config.yaml
n_experts: 128
experts_per_token: 6
moe_layers: [0, 1, 2, 3, 4, 5, 6, 7, 8, 9]
routed_scale: 2.5
balance_loss: 0.0083
tie_embeddings: false
grad_clip: 0.5
seq_len: 1536
Below are experts of layer 7 (counted from 0) of a mixture-of-experts language model. Rows are named router (the router's row for the expert), up (a neuron's input weights, with its number) and show model dimensions 64-127. Each number is 500 + 40 x the weight over its row's rms, rounded and kept within 0 to 999. Numbers have three digits each.
After each expert's rows: "gets" lists some tokens that make up at least twice as much of what it gets as of all text. This comes from a sample of Wikipedia text that the model never trained on. Tokens count by the router's weight.

# expert 42
router:409549551475445523446519596424521511520433493459498522452544466492411515515490534519559501453491462510564419524590472422498484456513519507465572500462452535512490487504564503461531458488509503
up0:511496446453565465588538425555554504507471486496438443507541596552584502513447476492557494536466475427489507484534514528557469500581498591541573529529463474545507463490534458472541511508470451
up1:488459526386445510478520416516462547556492516500517451523431482446505498544424503466489483525473496491489475484530606503502549480497430494502491417519539482494494481478573583551473523570589542
up2:416473464513479498484413509526567509472458473542456568473444494464418506496523490558513441453500495492532523526541525497533453561460488469486453490577488542554505500481593454448569483493586463
up3:493425483488484567514515473516538551517517481491446486426489499517472513506491559517457433423457433492457454539467448530539533483504567533445478523520503502531497530514517517494581506465437468
up4:502451399482480491515502443491476484537498505516507578545507482524573469503431585595448524495510527508514521473536499470550565472498485486470504545475471546492452485513470473444519525466513500
up5:464503523565531478540543521498482463519546483500503560475468470496517508514487512544567524460470492548543448539473512524468426530487486471566512496635494468454483506497512571421530511489452536
up6:482502495469468516557550592456588502562536502520491482515493507404430516501475502447561536506505484468516427538534471534508471424451539513509482518508531568539484484506501545491445477474556462
up7:538550519591415439431421506456536490534512565537558417489506511491541503485506427477457521503479474441481500462474493446521508530556574446494527450501534432434480564458445498510516522535522542
up8:503483491539553522444491481487453480458531452551528464514516525483547479557470408466533523456543410503485481520509493537476458458490549576481520472485558499449500461542569539542487526421564562
up9:523456485576490582518496593493507482507517532485471535557434509457571539445529500462458440458459436509498423505553567498448505513461471505548539475496525548564580448497447491470441540494580473
up10:515477508447547521487499539491497408492530534537579491462457495511428623527558473449446522469445499544435486503542528539505540479437466514549454511553457480512531431498537431494484476521504538
gets: ",", " of", " and", ":", " in", " by"

# expert 69
router:454532514423492451458513535479506507486467505492449540434514482498458515550486506508497518523464467455508470530594435504436501458518519472553530525453525452482489552480583482447560558493452555
up0:475487501484458581492443555468480412487513437500487449476540574494528473454508518500542543530514504583519450443527475494494472488468539470478524516531563494520540575494525456401514472450453548
up1:551485549479548495474496511438583525511453500495504511497466506520516522540522480565477530530415492511519441498543494475563539466422548506480466492463544488448469518453478474461494467490473555
up2:566552531506457513471508501495459473508468567455521534541473554531474573544525513560450492504542499498510392471475468502453416478468509487507566506553571510473472479443553478498473440484500516
up3:462528515493512537470446519457505464481497457520499548478520526540522623505571423531528482515500506480504494503550476455502511455464467483453514484472547526569565539454509431475513462492545468
up4:456523495521452490480509564421541432516460484527528511534533503427543531500479507511565489503437521463484508534445489535510556409561519456472477573545495548487450528417446526455437533472519570
up5:479521511397470458495497507521470471462474420515476523492500545469480487502539584508477474525494493561500418536525470525562529502514451498461450557505438554486442509499535491450457514517472528
up6:577523518515524531481492511467532462493521471563504485456464430520404488583533525479514482505498460503564401528436529506437512517513402472440582498530490503545473512505532508415602538485522507
up7:540567570527444451504516477477479516545502520455455541560500516512432530477444550544462578504473525474528427494534507519481500448491528536528498564517522519499523514478492500518526501423520520
up8:479468545452525550543471504509464568581483476511544521427489523494470488485467477472564564548467470503500435457483551481491489445505426463490523453487522579518503485434504468582494481542498471
up9:516537464567515431464503512501520512453483530492490542447466433502469471556534613473548518474455490515486569516496442557504563482546482530524507501541472440506501502541549534537495491441432535
up10:524544575564488539499577503511532475563444530478516486506481521497502481524509490516468498541504495493577433464599440580500504533550440612530522461459550408445554464545473510495518530479483503
gets: " D", " R", " d", "D", " G", " N"

# expert 89
router:510486546497421529516501552509449445509469512451529608461540434461532520462530511558491497448442490474551526564536527457488533509490511516541529550504508453512539475512521514448566449447456513
up0:430513525485475477488401533453523432468478509490532478508471514394521477474461487490466548491479491464464520534533456516512485510387428488512489497506447500443542525537504428595461538464473479
up1:474509486452430421557441575500452497553556522493480567581588483492504435523498562477516467533435495478478500497518530464487571554495523524540561460485462465541502445459483526558458381517464456
up2:469449505484532525435545557478479451547515508465453513461537435429486476431511461519466540524474425455492495508434468513560544442517507381541553502499488457518473494541471447489574477508442472
up3:467493465515546476520483493505550576485504496510455502464468515528541546460519600493538555485464531562524457519522461483487556564434491449428474512467474578435509579467516457485484457507468483
up4:453498484498475464508509503528461449528537491437486457468511473516525510426496467579556520430455507491543539526462584475555476487476539533543438473400520482517540545474506535539501503499556581
up5:479487503437514526526445463553552450546535553607460512516474503507501542451460434552537528455486539500481444515518503512577517496534547494456506554586497479455550503509555612473530520525516447
up6:439463477513403481450490507530479461481486567476535512565521519474500439477499514498544473476507478459460587519544506455492467428480514545484550418550497593455472550485429441513460539457531521
up7:511477471525477552552507498506476518514423467465522505553550508434487487549518491471453460538487519479554519590441497548452425453536464514501501505541553486475515476498505461452480497486472518
up8:528547462488533551507512467555503528495507502489503526519499574572507510482465564504476512522499465528542405522484500525514535489580443536557493483585538486506561503549503440480510482436452527
up9:498490512544485505508536549500496525499545541492516582431522501466505515523500542490487500419424472498483517506545423507543565531510498502457487551526511461494507507540488477529553497447490527
up10:486519509478520466470494482474440487518443528489500510519507581484471484501508498481590454453484526555504521544564496456573481447450487595569446552522541465461475557486465542503520507425521474
gets: "ter", "ight", "er", "on", "ing", "ow"

# expert 91
router:461512537448495477452566545463548472471481543469490516473562549515452520470534500501462450482509553515519524465532449470485527438480519491521553501456460435432462505514496539399540506553500505
up0:527481539453511543562530488456547513537512515529441516519541483497503502484489554456452475375492515525508493480517519474463454512537470506486475484486471401361495535490486472472483487533427540
up1:511574478557482459509471528489553480452488530529441519531505542435521551516552418531469514544525427472502521506575569504539532458461593542500503494488506441474521449463497399523467544498479490
up2:452548539495488555464442489440528541505545545492492495451458492528509474559556460493539512483504513410489499544445528468497462527500497535467489493531512459476525484467566528547498476510519552
up3:458488526426476558522443482495510497506520518514507496513527544456464480498486534512573503555479522503542525437464501457595489457554470576500517399554506463459445574452534565469484493508521523
up4:467550478464484545524479447537436524498511516562483572450435507482487532567531489480495494514551501475489511470555524476486499536513525530515566517452481485544534511516462445531485536571486461
up5:477560470474580452512484531454575508531488520543488419477560496467525473538550472527486473457470453440460473540516473533462501446434525462508530443489509485496545477506516408502555462527511527
up6:498526490499458506402427548536545553489506400571512506541501469447530533435548461430539480481513553530541480474513528505599462565480481471474518458431518461481460510525482541548544469531517588
up7:468537515408504514540500577589430530462493464508556476445563533548451467480496538561497479460469506498494581524489469484477424445462535562421502514472410457507443556529508530469528576492475558
up8:427467500478423454441500528455535486495532470483454536466490537514443485466512443568467540485558522479464524498508520542462485403562488505531565544466529554497495469611506485514567487548494505
up9:534552581519473496525549480525507579459538576550483438469573590500495544453472502478543475500440530465537431418406520486472520508510503422576481517509499491460503528514504494516542485522513557
up10:513437488508497452430551570527466444439507484552448523525559470515455532530534513515501454535522483504514517495511447533513490559541558338541541539501473465521487485474482470471534511468528512
gets: "ot", "ut", "it", "od", " us", "ect"

# expert 15
router:481553576451519501474508581401526474515480507417495506446527508485452465490501454481504459495484524506558433578533470528426488489478491539514504488443502548479583556488525528447469474553515546
up0:496453501525546528464543445469536528491538516435510551463484532508552490485491487496526570495534494479446532464531543491470510458495424458451569503469512490545456472469552533562397520508501413
up1:488533470425554444511473396479482510480497537470464491445567509542586558442517535567470454518504504550488452492471546439509462519542451442504458488514501445494517498488506519474446461477491526
up2:484469444483502507469542524510546559503541539487496540407504524465436504479507476486510470510448534500438465526478502566421468499535505491535540519513569500491525457591522519516501518464451501
up3:483534492518607483533513489484483545565492507515542488501462536496495484472516500462498507490420525430527506548553422508518445531475535449532547469505527501483564440506457460368530563474468499
up4:449491468491521456444557520485505523489525447467480485452497458523462469499558480473470409580421486446509520529466514511470490553561500564426500535532476459534581574462541523513444542589426513
up5:490524462482471477579482489540461500560545493462478579530488449488483526527529427469546462536497520484479516519538499519579466511500488509488537468478422432551546461562506500470563549579503506
up6:480540496540469468460509459509562471501518509548498427478445478551564476437558493503498531475511478497535558557533549554501465478514429561416536535494436513480467575493527506509469529558526499
up7:493503533502465494499453520461522524458422501489449497402490520509431465502487518525480440486580496481500566488527539498563495452450549533498451457495515513466520446501483462517542491430482544
up8:538469486436536612415550457446455560503498481479374505456487491497469541518563427493484524543559541465483509531434516501460600434466468536503497490472456478521523509465541402469470455584561481
up9:503506479441476526497560447473458527564499478494486474515524507473536524557441467527588495521428565423402458538478568511523460572508545517500460511493490468473441477529524544621461536568530582
up10:591517524505529433466476460464524545549481473524602520461498551507464490465491481499543470477412433497514455556465495484442435466497559545513543486439473571545483450555542529483387495498545475
gets: "\n", " H", " L", ".\n\n", " h", " l"

# expert 99
router:435515498532473426434533516485568481485427468451460552467498546530452524445558471573548550485539501441543526519512493438528467448551561514505518481515460493527460524470543473537555559577481532
up0:516498498479502554496453576409528468499442463460512522503473513489525481477496522571483511479506501419503473517558443506495480535472422513478523495402498484544541443505440540463449513459481493
up1:547502549509454455496510461520481475497390471408495548552477493544508532542480521537556506496469547522544497514544529563395455494558525517505510471516507501532483527514501534488471549431539532
up2:402525518428553476571482542451505456508446489470527538573459534467437477439497601482467434500453497538502494554512445543532530467558492535570519451483530578491468536551537536495533499452548509
up3:443515473505554470484573512545506509492482441467458418493497485435558501558455510488488498501505509477479528488467495473450496502480631540447508540514444398458497523524533605475469430571446511
up4:525527499513509502472537483549536462465490509510517438530534429432461549495566454500501514554494445522448565484533458479516602488589492414561498544504514519562485469495482440546460545413483444
up5:517444558504441511515542550460528483552486506491555489474546594572536501483493512522503543537514501418466508534499519515478500486486478562485538526573509472542454466473428546520466453508561543
up6:412514506475506431541436559446430593527490504496484432504469478534474553509509493492546537433489490431536482546528481561497425456486513481560525457477488510538490523466501491553507455487430489
up7:533508480485467515470501551466499453430459509542524462497503516517434539570545527467549439473514498491520588506545468486490492442548522478520430532485557576598525457484472493519549615487552522
up8:502534488461519475461474489560506504582522521548493444447484489528548420487532464475423513414549432516456583492460475475467472435552516546501467477452457578503497432490515540511505501585450488
up9:486525504521538496510542511479500470448524572529530431550406498511553537480577518504506515524488464427471383415534513511564507413547503482523513516536527521530587518510496499582510540457531474
up10:446473477483514485448509503505512444472454512500510533395522501483444492467529504611467568490457495451511471498490505438489521425543481478466596464533548574521447535441517508449531430493462527
gets: "et", "ot", "it", " it", "at", "ap"

# expert 33
router:530516510540395520504479493470516509507516513447430520468486505445476554448532456525525456454494466527586513500540495528551556476535551532558550521467480483501525525506494474452487402510477540
up0:495453486466447453430526578482535548543461461468502471470470496563500504505585440454484515506482491480527489557466527490517485542459508515477466431470503465550473442473469515453431466579469531
up1:521506562449500496521520519503484504498504498537466537486499517520538519449482500455487423445473425513494451563587467473501458492506478477521463477492566471559499509463432470547559445474460517
up2:504520444471481526457560537499520498570512526505482493492467469509500556482468460507442547486469495549441471501476441507473542567492501456542393527466415465490441477515513474592458448550465433
up3:448560485396541514564508528509547574479494522455480421564568513480435465589487504502424493499494518452520512496466517523479539479570497498530513500480535432443483564463478467481563512488421477
up4:484543472505490532490515501508506554497564500469413493477478495462443580530404474569505564491481445564513513520512515498503510471464440430516524499580510520483432482554422516481496500455540522
up5:483520598487515506525549437457454483514547558470535485475476534525470607454451459499541551505495526536437509511544478568514508524512543508519578439516451468525524537491458449458535533432595502
up6:540546447513486434542544535524537537445508520490434477489545508557536505517555498482441474489433461511574473482570541487475531488517464475554483534451492570512532504508404495532470504438509618
up7:453464472482495479516491528484502441496442449509516523451543539453621500521502497521511409526547465486588522545500523492534497456516520415467500445602557562497522445490481538472494529513446548
up8:541518589452487601516517500537519543474482517576508511508479504500443540478497493478511456397431446536466594509523478525491496483566485489497463521487574503479452595439452484549487449475523472
up9:468483540448509549526415572460536499507509525502451593481513565442554502466568524547489495540495529559524559452488544428522486535442518549536528496456483523497460549551504483521488437479500502
up10:495575443433483475508466529457509492501502519493463583507471575452506543511538478493495505536528509525610465441484499477581475520568472438521512545538517463539503518553450491492509565555480543
gets: "re", "le", "ver", "e", "ie", "ue"

# expert 118
router:443544496549500458432466554509497476555453491456458515448571478480483464509544488594561541510509464462602489526503451475570488427469543511497530464489507511512473489480511549473452510543522537
up0:524547513484496434510492544485484461528486522462580438448564456487492525446550497478535526448402543498563543537566480484450496448407501520480568542519493475486549548581490497448519563523504469
up1:455609468502490487454498443495559438462565571454468530495517473489519539418497414519462457501440449504494528448482453474587536525480512502475463501498520503513474458425543485471495490485480572
up2:565486440506494533541484471511499548490410567494510490493503408547490485477477440547475538465468593532542458494535505516539507489601493507486531459543500490534451426507554497493513487583504474
up3:568542470521505473484540426555497465459465533564453513475519525460503437536458539569482481574472540456566556535510492498529496512535543522559515526510487490518507451507490527527470491508581432
up4:510490501518483502506517508508532586539546516466501487494432560527472537497482514574483512536468495481522514490473513575544533481504492394516503446547442521485539585490544485519545468504562535
up5:476528465508496488477579490483424491509488558465400511506476493508546521527480474450551597429528546494491476495425549561505452463573557534523520522517488464551497593513579463495492437499465464
up6:483562473460493536562469480534507485505543534430505491448452530421503528499526576483491464506466497501526557526475493551536435476426541502491561494533541472575538584518448535509502487473464487
up7:581513527539594515497473549500510507560408551477441563508570545476416490492475466531455573486507526423460484487515481472551566520521522543460566492467516498441440537517432533550459498569435476
up8:476513564522438414528555517513537460478496550507511496408529534494466481549531459535528505483441494473513465460504495426549502458462491547483499597466438469509482493520522491468498513492425504
up9:475551561523496553407475426453493496523501524580444504579514481475432485399550531564492538499521481427501483460535498499500448439597440522450455546433478481510446600529482494540446529475492465
up10:446487466444563501544531460539472516547476465477485579518521434507492508492483541486548427462439529527474562565527503509485492513542499479593527518479550496495510504452600543498433450454458572
gets: "at", "et", "it", "el", "est", " in"

# expert 119
router:493533473507474460500593503486478507544518526460475540424505463533475564481501492567537485504490457549570491555503520506571579529550516558533529484582474521569500481385515544505491505478520541
up0:420533523541487514559504460469550532475511515494590454552554558488517506462468478550603461518517475442425461528556573479384531466469478527556479436511462497518531477512586490536541454429501503
up1:436530517508556452505516469508521492462475484523461432475544434490396538497550546502457530550465523489595499576514511516474515514470569464476577453532491481493520543558579551461465498454547442
up2:459533429481534553445530459446547475544439493457524518502431479440516553501567541519532459418505477487537496576487502560546505535538487491454566483429478556479438533547543474533494447470466482
up3:517450528528478464417476587451477536453505505468473455414500451519494561439553524484483484475443404587488471535544504497476473517559518498462472480467506533477519468469454501483480508424550518
up4:538521609541512552433510498497466525553455462478530464527517581530523510561540431528535493531480554467491441491508529590452613461512533519539493529481501539509510526457446504450498521507499548
up5:505596519550487449444458522461475495524505556501501505528487504529475488544477480548530454480463476496499491591433476516568510490505496491456507456578535493497540426542530560477490488569437541
up6:523558500507587416485463545499533535479474520475454455526532465509413557474501517544461503497424531601520531503511502555503514524447519478533480477537563500503466533482514493453532459477508468
up7:510522513439421483465481471518487486453536558475482474497484547502541518498515490492525488442536501476572563440535489452468530522519498527428526500447522484637454546437495504433593515538426520
up8:511502496527543422517484468481545415464388507432479524487500488540451539499444493532451502542530514447501446517466552422476511548543423585561475506523490466492469477470478496500506508453552589
up9:419529510506551531490495562525502503479546517566498496417398489492509556592563510497468537495461517491519514541511507533464458430446545576546459487504506551542517502506552500535562472510573434
up10:563539571509439527489469572523454561530514434523524595493466557460478507472527545577481491533500440446526482565542501533499501432405464505510534493542461546447494461397482516510464516485526506
gets: "he", " he", "é", "ou", "is", "y"

# expert 77
router:533536500503477449435514521467531490474496545453440526406523446424507476465544454533574458446443463499558517523521512424492565502502478613480528533475524448540556524477511481541493486512523529
up0:510503482458468483612485521461544490494441561524486470468506482564531512406473495526594552497509423493505543469463512488493451500479487516482512554536512444485453590516539539477487399491463513
up1:471553574564471431479585541436479426501484525465514509502436463470558497499563468472511444525473500564430474579459492477528491471490542435467514530450512549495526520486545504489462562515484515
up2:477521411471537526467520453559521550542486443451451501468414462487451498478509439456557550460482560506477545538441477506433421480534560355494567460492582506562437518525545479458538444505548539
up3:508486503469458488460482522473513477512475495453512443467589466492467536508549547524478554457452497434553585493491562611488445493581516539464506475461514460468487553542494511407480450573491482
up4:481503490507522461472446488484505517565536504515467506524484513494537516442473471477508507500486569504545506514476489555604529491540473463493476449412568491450485490594474498517491505534498462
up5:472530470449507468519518516545566532479504515514552523493580494483469491540436527467507482511543505472499536499523458526458571466548647511534604467435538562543516441515481435516511485518547556
up6:552486493529459525423432489521447446502520517468472512526486494512447497440462499466441508466476530411489499496493481521524539510503448512542554500557582609452473488575539495570522558483558538
up7:546509535467489539438491555469463484551537534546484477499504544556545507515564465479568542452550452543529477542498521432524491459502452564449431492457528542514496544465498512467580491475481558
up8:557501488527521482478476494574543513545481462567509474440480501509525499488444557512454467471472480513536532485503475439444469492505524482508503576531438460463559473507486492455470460439444499
up9:545469522494526467516456515535462535482433490547516537469493484486481598478490530463481526523457513460577544448589525545446500537472463505418516429498514531445547479500515510504450463500481484
up10:423498393504468398519479466531506463460534591564449482485507552435448428529502512451457536502538505478481588503519473494529597485445473535534473470552494527525458539540460551506531511526532480
gets: "ation", "ch", "ge", "ion", "s", "chool"

# expert 25
router:550485515493497470507578519481536458443455509484476573453503475484494533575531522554553494462447486491549437545522501463519545482582551532473519499479474481563494507430494514498474536497527529
up0:469517575533507535428565520513446537479512575542484499427550499534485522523486508480434434544530525495587551507502450447486468496424505431509535461483519488523485465518456470458514525424526495
up1:490448454451499494539459489509451487491502537402502527392532534465479516493458488526504490524475468528447480482521525442502464465491473446414453389565564459524440507492471447493453483507454491
up2:502508437554542490553556465506475498465502491484437527509488530483503530514484474504512476468475501553469474501536447476504541586506546468487507473462509533482516479508497537438448511515435442
up3:530532442513454520500497450447505553548437545472469516444449471507492468460502487478541545499502463520497445413465493422541417499509485429491506492448487501501501525494562543454530532516472490
up4:484557543460424509497551482514494448517483461522480461415450593490466516487542538486478495505423503483526570538555536486451520489535550534532459477513458518491547453492502453500501510578513476
up5:524433448486502488425482461458437475471463513531429524455489491502472518560485521524507470497547444458560422491447532471470445499507461510524527455538480420489500462509529471505486534509471461
up6:559431526521486465496444580498519542482470538496444509506483521505493527505501513495515437542480539434498497488456486581534498542470574501476499471538542492475480510507466587478467487566547468
up7:568592510492501549510589500433519546491465543515542566492531457545457521502485553504559459438485535479497476520499546480480500505499532469490589506493437522511514487460505473555455501516501462
up8:467498511468508471557520569515547476417456507509478518518576508498473532533544522547461509461427459461510523513476548557512457450467549469472491484505452474553540435483489518538486500478504437
up9:490512490510474479567548467400470466470504489471445543423511473561582579502493479530514480473479477522487514495511480548543507480502480514529467550488534490465447467448519467427482525432445476
up10:577498539445461443564495486516539485494466559566523568463502522503471473517530476477423504482497480494453543494475570461492477570430559485493503541520478503462473489495454565435503466503533561
gets: "a", "y", "son", "o", "ton", "on"

# expert 53
router:460547502476441486553547548460457466480480499498438530469513497515439451517506442568504467496461507539519455559554448490508464399505482489483530520440535527477508551471477534468492468528534597
up0:474504540511529517523489532463462498487443471530481584508431475531457522452528590581495511457520437465525561522494550497491456438471495550425528481496491574470494527465489516430520497460511495
up1:548540433510521528472494499510525548529454517487471543510540478471461503486442411420433514545463486449466418491544511449546542525521511489573520584460490489457557448547527515481562517542439466
up2:517564452408508508465535477442474550466483499509464463431482491472462414513432592530519566508422490501531453529463472501465480550440543535464574439478582481520484486428475449471524508583491489
up3:402589516504510498528495472504458569518508476415430480509533533458498409461511458461508508561501511500489491583476504564514486578508572541526560475459478504468508512460468480565531443569494575
up4:485484466552423433520522534557480531496513450517520534491460479494537532512498499463459484479477530486534521516498514520507459474461643485487475487536537494474436558481431478574481445528416513
up5:498466484424539586417504482506422462448510475498548498473514423513470540511548517510540471552527420548508490520512497392429548463465524491516528547462459574533528555497556449482566516461503477
up6:441521521511534432473524495544481479559479513538507541435483493504449427574491455480476528428453567581517497604504495503532408495444562506481461458462466463471512446510434514476503453491469497
up7:516579393515456476568505502520537437510541536423451547477540498477536498472499508514508538524538552567442592488455536502527533481489495512447503452443454483520496606468572520496445494533500489
up8:530463614435470480464437522486460470469474450443526484501504521544528443587412512509537511472500516483540501498496599529512439548539573516516455498462517508471551459478493508499449441448522495
up9:533536537392529542542458507495543467470496560545533481485536467566474435483464445453488530431514490533535515469490525452488427548501576496492515489454502506502494445542523407431451505512469532
up10:480589506570507523490564537436491481507529520575458555537505576484519502541429480455575447481505509487517459539444534486485491474563520529468487492489570482441488429510439481514561450476503449
gets: " (", ".\n\n", " ", "\n\n", "==", "\n"

# expert 124
router:464539494518475500467514517439501447516503551449419597388482445413418489499551524543551460437501486539563538496504484448480539474505483575526569479406482450518534554493461482510508477494498533
up0:446502505493517499521501441484503525527542533514489544427483507494495451504503484483510498521582528480474487511504504500507487495379489536500544565488527466485498537552550490519477506464442519
up1:446506482495527465474537505458550499528475536549502485435545600496495493477457488477484510521562430523482446511507586465542488477514511525452503538422488492556483445538567510467530514382496531
up2:455598485557489523516524512427533450510524487487529473534559425505449505456543504465449469493459541511442501492460408556573504549465528451509457556430555535489502474528558514599509508469509505
up3:475505461475438535450434450456475488510493490462502534452496484479466489540513529540459472550531563467516507494487489533472519482494524489451515479476509612506488501508481490442526577472535487
up4:533550441498495504530579503468507498509478489509442467499468476545486519540568516540469488490422503536471415500492487486501509559499476466516525506409454502503461444489515480457561563626542587
up5:481501429444550526538524514531605554517450488547429513464521517513504509477518511562545504502554430504504434505475566522551453487506490520485496425570420535546495475465472486517470469536446481
up6:548512478524505462485537519513443549533459422485430512468490442469460393569496423471512564503481499560531618510481517493474522524498531490505561501477488481494461532425508506435495491400502518
up7:513516502464483494509462503517477489435483548487483526571504441476473545556569548650479534535514483485474504444460506546471483476490489598543470470472524499552475531482452491513514491483482440
up8:523528488474484496567487451494519409526522509431491396495510575501478505521530554516423517479504470475506491499538551531467517442458541523530495510515495530403453523456475456452567507501540453
up9:520494568433454530493575467589542525546491502486488459504478532508466542454434477500538456486485533463544538485430460523585543474530386517511446545516517542554448500596480519509504468518568514
up10:473553520467496534468513502527453462464544440474539548473483537482477542535508534481528507503465573501512548511596515424449527531439519526486554477521505502604466517503508421460479482520557496
gets: "s", "ation", "es", "ion", "ity", "le"

# expert 52
router:470491510485451435410491566484571480486506578484510478428506465542510537511508447500550580490493505461482485580539483465564536401532535533540592499540555388595542492472541555497607516554552484
up0:523494551535523440476493524453429523512513495526495408506465455556517492529477497490554454481526489488490542450472482479499449445460455465510479457571445444440495565525535459467503469500531587
up1:562465599442549511469517515561470512530510508471513420395513525554520514548489468525512575467547479512481456469581448454515466476547536548563523482527510490494566457418495485525594489503526476
up2:468489435516547487456498539488576544502493499547455534491433457531449485484421523460478472545510516518494459486481480547463458450559507493544543510504474518498506541527504511486494474474484498
up3:466482520527504459546460524501529555504512484531471444506609572570497462572542459510575621477513570531533487510517544502427556506539557500468538476573494498541533477483480498513498477532553523
up4:481544516453473550481474524512556575477479481489449522402484568507590511428479475522467488501544456555516468617547513512578515531538461510489510450506562480537475474451486483472517529598489534
up5:468480526513506482437487509504571547469451536508457429430444487486448517501507446577468541549504474567505475475487471497462505447424453520510485541495510476519476540474430427512526446429550487
up6:457620499522533514479552473505494466443504537484513504428463469510504468438544506529540504588519462514453495513514506452510514448489586505468573497509539544549456460460477521529473483513404536
up7:583493580564487519487509437522549527479507566464521464514476503505451516463465506499522494414493494380503466493523480480479585451530472478514591520475570446549506533550455500514495523522515502
up8:471446537458477511533496539536457601502558525469508479503518557447443550505487484508468542560531535459471476508516488531479436595456483459400569500507438464490494502532453507432588437566494526
up9:503579509451462468529488497393500476495477439468545514464473509546503478486470580563497467508516441404546532548557513430480471503525535476434535608500503469492544469505500438443502470512536509
up10:433535492451487445500477490497466506547513607466550525545524544567569580475536495469493507493493446515519478529545456516518617488487485441525480445485503487493478548524554531489510458583451568
gets: "ist", "est", "ant", "ust", "ast", "st"

# expert 81
router:466505520549488494491494498547471527534430538483488560448563464484421500486483490503499539472523539555566470516527498490514476464498501507503613536432495429505506512462575499502504494495462493
up0:571474483572517554487545527502421483498492504512491554456570526524503508503460393576497521525471529462526512513460543571486477488495436524484528496421430527534488546475470521493471532447546512
up1:439469582443458535472443539439479616503545491462527465520622577486552539509480522485503484517450472512452477450519464525500450469501504483524497449461519468509437440537500481475528444483495522
up2:506516448494545535527474486516565520491540449510505541474472494495441534542496522608420500479505598440508492557479506453550491499540500512542517478494533409482496502517437544529470463550500453
up3:484528505516557553434494577540483581499531474490497528375537471532512511464531530551485567490476545529595568481584484440498494532524512499498494469516523481519484517525536458536571545534460474
up4:406509546480421566467487486508473544520480564467501539399527488466523456522457542427569494454488430487480422548519496505504433542505465436487527474468496479544436532485488506508471500485491462
up5:461524459608544490400483509537478539541507466514537559492452511463451510428533501516476507505460552497547509512477542427518506436520491541554531439474423472464534491547486549505427507485539544
up6:477577497550485496460548489472496540542505552519462437476478482510567497500493443506514487503404489532509498515579534463510577509520525482481534499454489528525496527514514512527512556522545507
up7:546510531515452510487507496529498524542491500486517543555475502489472460486526469491470605496483569392550436446540414454505496526587486485535504574518466471523412527452577498518530482519496523
up8:504502564452491557537550447551493498467513498525445549467525443393445502489516510508477464530477529579543492534492466467552495449552538514473549493426511518487476515512504517463451539513445471
up9:474526532477518478471509489514528534562507529510462562494554470453454486436405496444451432481442520478501452476416503522494519478550488530461515565460481525465486518531568534524511485541494500
up10:524545526530546522493561505522493505487490504484460499483543476544405558488475499501514473469477506567493520460511586444553421435588552548479484510487603523610473513481507512502532495562553480
gets: "k", "i", "ov", "\"", "z", "a"

# expert 95
router:445508523509449507499526557483477414556522475463457580394500435425479509473497527527534475477500443471523523498562516463501506425512483529526528503485482424604547528434522558512540503491556513
up0:488486432475540502521558585485444485485521531487433520473531493515476491471529471482553524501514536458458482540486543535552525548520543438499503595561444438488512486519465506477528553563519503
up1:467498463495501480521498462452530495525444535482518498433500504485498514499527505496494433483451438462549527468537449506571500484525482495600413470411514533535461419549551538480417510602474502
up2:529509494474526501513432471464515535483470539482461501511472539552512545497458494422509471538439568531506520450544541474539562479509430478532522492554589381536515437502569517537492472524500547
up3:497498489505517461441452542539430522520498528475460478460522493516509454558493524531497398490514501484511557475518461508483461513476510521525533531527470476485478431494558433500565537592573477
up4:532501527500455547500471571517465470532570477491493510521533498420510496462470490575547508509578495612494433514509513532448534443461469490444531454553508511440499494493497574463487468469486558
up5:439487545466549540497511479458450499505498494498557539478480471499540537499515479536493507513604478429531541518557442506517495504404533509486538488527526483547419441454455538510472449605524529
up6:504491525589465526534486508531461444458503504507575538508493438382487503504530478499559464542551480493516531485532477447488500519522519530482531474465495480569496547465497535601528548482452434
up7:487479571452563476454502483499450479487513545512537555459468381449508552520501506513466450533538446400468483533498498446493499485469500516471504542491441511542559472478459556451470501529427505
up8:465470500522536530556525544576461497525481516599458450536563474508487481527484455524508550453576439465542515515495505528529492443488494482536531498479569539459509524501548527542461500439471481
up9:497520575539528569469467467509480451543541522536524515465500481521529486550539503442491480502540494428454490506440474550527463528470522474476525509444486607524493464466478496418534504520456512
up10:465490580476508444531520564488569468458501581458447451489475498454448548505479494485401574566432573543477543575553500543482533500528438477542495442474529434563557463514551512478472506509487492
gets: "ion", "ity", "ill", "ay", "ation", "y"